config = dict(
    num_hidden_layers=13,
    hidden_size=768,
    d_expert=304,
    d_shared_expert=704,
    normalize_top_k=True,
    routed_scale=1.0,
    balance_loss=0.000187,
    vocab_size=14468,
    norm_eps=1e-05,
    tie_word_embeddings=False,
    batch_tokens=[65536, 131072, 262144],
)
Below are experts of layer 6 (counted from 0) of a mixture-of-experts language model. Rows are named router (the router's row for the expert), up (a neuron's input weights, with its number), down (a neuron's output weights, with its number) and show model dimensions 384-447. Each number is 128 + 24 x the weight over its row's rms, rounded and kept within 0 to 255. Numbers have three digits each.
Before each expert's rows: a language model's description of what the expert responds to; "mostly gets" lists some tokens that are sent to it at least half of the time. This comes from a sample of Wikipedia text that the model never trained on.

# expert 28
Nationality adjectives, articles
mostly gets: "American ", "British ", "German ", "Indian ", "professional ", "Australian "
router:095129098118094128119165118109141128119129137167122112149142142088107150094157106125093126163122123167115128143075183087118151118150154127141111111129160165171094127137123126143158144115155091
up0:134135147136148145162131076130075142123142088131129124133146122101143130141111114138123119153118143084114077139150100114121154106124112157143136142108144105168110179148117093070134147116077112
down0:162146085109132108153112097137123144128172140126145159110160127104065130152134101111108168145109115135144099098123133125115133091149145132128166131140127115172127156089126130139140085131111155

# expert 27
Mid-word foreign fragments
mostly gets: "ili", "о", "lig", "yr", "и", "sub"
router:127123095134158142138095129106167100134132155161108129120191160163114139065118103112119160137146127129179131096144176125129127135120075123127142141107121089115108136122115091128126158148084126
up0:128110107118153124100094105153128090132144176129138137134171133091103094130143122144134129171147095134146126110149179112152091126135151134130108096119140133115129115157113144120125106098100104
down0:120109100129165160167153184126107164122091100093176150158127079116102123098106152089117138142093153142147142135140184125103149138167129155126110190123153105140116171172181126114136105115188114

# expert 9
Numbers in formulas, tables
mostly gets: "64", "45", "71", "74", "17", "54"
router:114093082134139077142103153123144116121133090103167149088113143157126098145115136117125134100105143131130109135129142124139122112112114134165137152125138124106173129118099161101128151139111159
up6:126131133141117163105112112142155112129122110119145090144114122140123063142114123155103152127155117080133124116096149132119155156126185087134129125144136168159137104171140180076093156096154110
down6:093165150168091134156130101143160134126150104111091098131098140118122142113131122113145133122138164133111132171103160151159113167139140083171104141149133146116130147149123100108126127111141102

# expert 1
Prepositions after nouns
mostly gets: "with ", "for ", "between ", "against ", "to ", "of "
router:164147125100126121094087115105125110100166112136134150077129084124111125116145163114099095075097087144089111134160157100144133080092121178113143160145121118117113102107142127136146152160108097
up0:118107149121119125159134144125126144141139125172117209153126148108156141132128103098116128101153145112132068097118131092151086160150157079106153124139131124153113141159149127120139129105125132
down0:117093107122113153132101117171156093125107122130130090090119117148089128123143161147123125097149162121129112165135164130135137129111141118106134092102070113112119125077119100120117131135082134

# expert 7
Clause-ending commas, prepositions
mostly gets: "from ", "during ", "in ", "In ", "including ", "\", "
router:178138148146120134114132177100149136127102148080113123125128093152144118139159193077141125108138162117153138153158151137148092124144129092138130112105125123125090125123140138150146123097148092
up0:118144151114119124129168109151126114091130107138177173088137099131131150132149130108115172180100111097185128119135134037097094126112105110151112089159141101177146138130109150149171106146124082
down0:127125127117134084151113094153139141128112122119116125088145162137098129110153175099132104160117138132141153142156137101104139126119131151141168124111100109080114115094137140175086130127149121

# expert 25
Conjunctions and subject pronouns
mostly gets: "who ", "He ", "and ", "also ", "they ", "but "
router:130086135117146121188131167119124128119131180116142150127087100133152115151152121153130110104138105141090170101130127087134126123105086093115120120165099139113108136118129086138151145136151119
up6:115118130131149157118144122101099133114125177131134112102141138134131156144158130143137140157152098088141068111185122144080095133096183158160117106094160152166130139114081078153118081131124086
down6:159121102101131151120131125089089168154106120096116065143152139138183124166136126120111105120138096151114112155135133141107103103121165110100157139167120122136104136099176157117145113113104099

# expert 30
Hyphens, dashes, separators
mostly gets: "-", "/", "–", "/ ", "', ", "– "
router:109059132125107129141162064142110126138117163118092123143112106155165160085128104137116116165167145157111171128097168136121150144099111112091133111124112086140135153111070114141151161168091145
up0:146143106138170120123131171060088103178146102110114136136138097091139107202099131136097093092133124112116115158112098167140090110093083101179119108167125130137135137141154120102153117145120132
down0:116104129113087123113152116158129120111088137163092123118132134150134157176150131191139123175097124117113169152149114140104126144137140106130149135132109114127114154136168130147104154125113140

# expert 14
Auxiliary verbs after subjects
mostly gets: "would ", "However", "was ", "were ", "may ", "became "
router:141104132093160104140101151137180150120117101098122176127102116133146131182120129150131136129153139129131148126195120123122119089152138128096116128118139142121115135174132124153107095139173163
up6:133150128148099114099079115151122154121110155128139153161140175165166172155110147113103146166165128118158125181109106118152138144127154139147145109172143133129132092125130174124139115123128126
down6:138114117125116112111120132137128094180140122141122154146140115145130122152147124120142139156137146171122089145148099129131161162128135088129136087138118147133157112182146135137130125118116154

# expert 31
Line breaks, sentence ends
mostly gets: "\"", "== ", ".\"", "\".", "=== ", "\n\n"
router:154112090161118120172139146104135141161141166141097150122128153121112113157144167167080126157122120133102131140126140128109163113109118110102102156129135164126144107104155087173104151129178160
up6:145115128130195118121127121106137144122123219148111136128145133150130114110109145171126094136106099120159159144088127143144124151141149137139098096156138137142141129156168095128104113160104110
down6:115144113060130078161074132115141134061135098125095118092113118118112135134095168144122115164137181092159108132131089100107159171145139103144123137113122116167173101103124128116155099182105119

# expert 11
As and word openers
mostly gets: "As ", "as ", "found", "comm", "director", "well"
router:136128120106109143129110118164084176163142140099120114111151098145121123120121161143100148120126163093104148120108145131126086165105095112152141168119117148183140176142118145143119114134125145
up6:141106222125120097118151105158095118131108110103103180135125177151132091117177149137151091106140118121129141110124111156151151158131100127131106138122103179125125142109144113081152149152055163
down6:124098154139124124160124137146080114094132140110136139128109149132121145095135115133139124090143108150132159160135190123116123145129151115104054081142119153107133120122137103099125141107153117

# expert 3
Closing brackets, list separators
mostly gets: ") ", "ISBN ", "JPL ", "); ", "\n    ", "LINEAR "
router:096129119137109115149142161161077087082141141126134116127129116105112121088148138114149101140134111144122155091128141093150160139150120119171131142130176123103164089121171068101101112109130121
up0:118122109128186166102139127117049128103132134107112102157146171097108139114120133108162135106148118144107147137126120135159160127160157103113124189124133143115133152163141136135124129122143175
down0:138135157125179163119128121136127120137147100142152127129117133142100152133137095113176132115173130155157104129115129123082123127100067147110133109113117150150125108121070146109113134104121155

# expert 29
Table cells in sports results
mostly gets: "USA ", "ENG ", "CHN ", "|", "FRA ", "±% "
router:097116142111095164094187137106128145083096148099163107113098139114111147110073114136133103142085131135158134108162107090131130141109136172162140125125124104145150135165165119154140130108099128
up0:142128131101119143137142133091079121112128125105103121103126139132150126177102138131157086108131134133110129113117143110154105141087117140113161107123163134128096103151163119123098098093096122
down0:134094163109130160114077131160102116074147135121101127123104161135139124180104125133127157135109148106123179103121144138156118177081132127119138143138150082121130172136153147110104106175103137

# expert 0
Table and section headers
mostly gets: "----", "Candidate ", "|---|---|---|---|---|---|", "MF ", "Win ", "|---|---|---|"
router:133106162147123127134157110128126138153152083135107091153123145108172118129127143121178186124120166138116085110174122077108084115159170113112158146073108105164134147157115157092131166114140126
up6:125157153084155124096105107092136170128169118095108089143155101092168100129114128118105142187091154108124127155142159126105142159113116132097133121157134131167102155122105124161140146174135143
down6:151204157116158152110139150044123144157141105079147138137106116095162064153097104147150161144130133112148172128159167117127105172114108157089141118133148088143140134117072115113112103135124108

# expert 13
Final digits, place names
mostly gets: "round", "Japanese", "Japan", "Ireland", "York", "London"
router:112139123083099154109112147134140144101157141109135099125123151168108123148095201121140162126125101137148161125099095125146140115071111120086113122110158140118153124112170161142089130123108137
up6:121168133115143116109154111129130118134122152166171081146118128113158152161111145182186112184179140151140103140120100111135169120156114140086140123127153188114161103132144106135126135129156101
down6:143120140160093103114122093120137119144136088114129121173134136079176127142095145127077159095137146110117140140188143119107140174132111171119149161143123142180129165152139143132124120098118146

# expert 18
Plural and abstract nouns
mostly gets: "species ", "ations ", "tions ", "buildings ", "ments ", "structure "
router:119125188157151155096152124119099154198141136143184144139090145109140151117103115147139156142084124102136121157101098150114156156149129110098116147130152141113107119151145144063139111146118155
up0:119137131101117075153089084115126149137156159163119126116116144164129122126126129109093171118133112153164112160142136165095138147129188122172137073097156125154104140107142065109125124122155123
down0:112120188136141140128125135135107131134173108121114114089127089146149112135104136079139163124115150089142184109139143132088130117133125136117124134100089123148103115112087085174154130116141088

# expert 22
Infobox and heading structure
mostly gets: "Coordinates", "Born", "Website", "Country", "Died", "="
router:114125150156149122169132111087108098171121080137127143110095153143186100148141103195128121101113088083086094108130117137117102136137139141123113136168107146100135139106092120118122056108096124
up0:140184132156106097132101133114161089103104138096163145089154108115136087120143124175086085116139137127111123090151131130128129128118131108102112077148090093139135110090166103142123116132085135
down0:150145136090105150176116118163099086105167161121190113107099142139153141129126115108129143111124079078118148129157158100135121115091114111112105113186112120186129112111138117159149128109131171

# expert 5
Table row and line starts
mostly gets: "= ", "----", "\n ", "During ", "while ", "- "
router:158153140138143114111137117133083125149136110150095118176110126072173099115131160143128138161136133138156129169104158106141111135124135150141139140112146127115119132134143113143090160145150168
up0:111112166117203117166140133116101102189132142142162090133111172146131114122122152135171113120156104140092099175128114150132159127107151096131121102108134117125154098152120145106158137127109126
down0:083100137066099114135125145106098085122114147142146119127179128128131152094118090075101118139113150131139163111114114139157106115093106141134118152093138144137143141101144156173124106092132119

# expert 26
Inner word fragments
mostly gets: "mathematic", "scrip", "neur", "medic", "mag", "fic"
router:137130128184167093106158113140125141188100124111141111141172140160081110157097152144121173122155144091112122153115150158115176122086141104110104122153127128119149153112183095094090139114145132
up6:128156122126162154172159112091105127140198119137184143147156102124148075113133125077131129114111144143085101179144125143133128143135122122106123138117108064170150126094125128091136154150098130
down6:129144094104102139083122101125140149128144152137134138103120147122148143125118138127139129106128130147140137157154175172144147171110136124092127114148133129146125124142106166130161184134131126

# expert 10
Determiners before nouns
mostly gets: "such ", "these ", "throughout ", "the ", "example", "across "
router:125132124145131115123119089109093102135146109183153122128105165157114118127120146134151105128149140149147085092102117164129092130125131111127134091128117131146165094134114129150113164136104139
up6:118108151103118089133129082106130126162149114084107190155116116131130139148141114086149109114118160151071153140161137146148122127118115154115133118112104143172111133183120063139156098149150117
down6:134179145093143174118140069106110166099128102134121141139135090115157180134159100115175173158123120105120095121121115145153117161150119161120110143131121114165165108133156129104110154098147132

# expert 12
First names, apostrophes
mostly gets: "'", "Richard ", "Robert ", "Michael ", "St ", "William "
router:116166131136119095162097136144130117126099141096113134157160084153115125131137102129106111159189123181162148129171129125107166139109159193140097125100121105146126118117120132150163126100135086
up6:105129103170106116119141109109113154144103142154143113140143162116120139152110119133134161163153128135097151111155115127146181126160130185161127134053145107137118086123087148120162114130168140
down6:149134134116185125118130130119161117086099140154151143149140107125126097118137117142108156111127137110144095102175108133124128178121121125129113092117163152111100095150118166144114156099194107

# expert 17
Months and person roles
mostly gets: "members ", "because ", "President ", "father ", "member ", "According "
router:170138183102112127116127118111131104124104095149137118113164130105120168101141125110109090148132141151135120119106115135129106121142144097109115086057145125161123130134137132152151139130120123
up0:114110131110124132119133098135156155123104116137114135115161160127131137126146187129125149113142136133164129067159111092167110141137151102167163065124111137112125104119107146123126131101120132
down0:136122123144131146137120126149163139100095101122139111147136127101167092151138135123117099127107140122119140112114118127121087115130149189105122115145116167132175080101100100120099157140180122

# expert 21
Word-final pieces before punctuation
mostly gets: "City", "ville", "ata", "University", "idae", "berg"
router:120137130099150160103103146122170136100152188124102096121093099133113136134118173119085143117099124081126118117107070123163104131120133111151142136161107126115131125147131097120118133115143122
up0:088141126152081115144135113081117078111163130144134085142112181131154100126110125099098106169132065102113122131098101107140112098079168137137122106126096123171147076106121106105139151103100111
down0:103115160152128126120099164142157162094109093141156131140132158144115123136132109123123122133091099109116127102138146157121157110162112118102093126126109129083138139112143112142144125151113150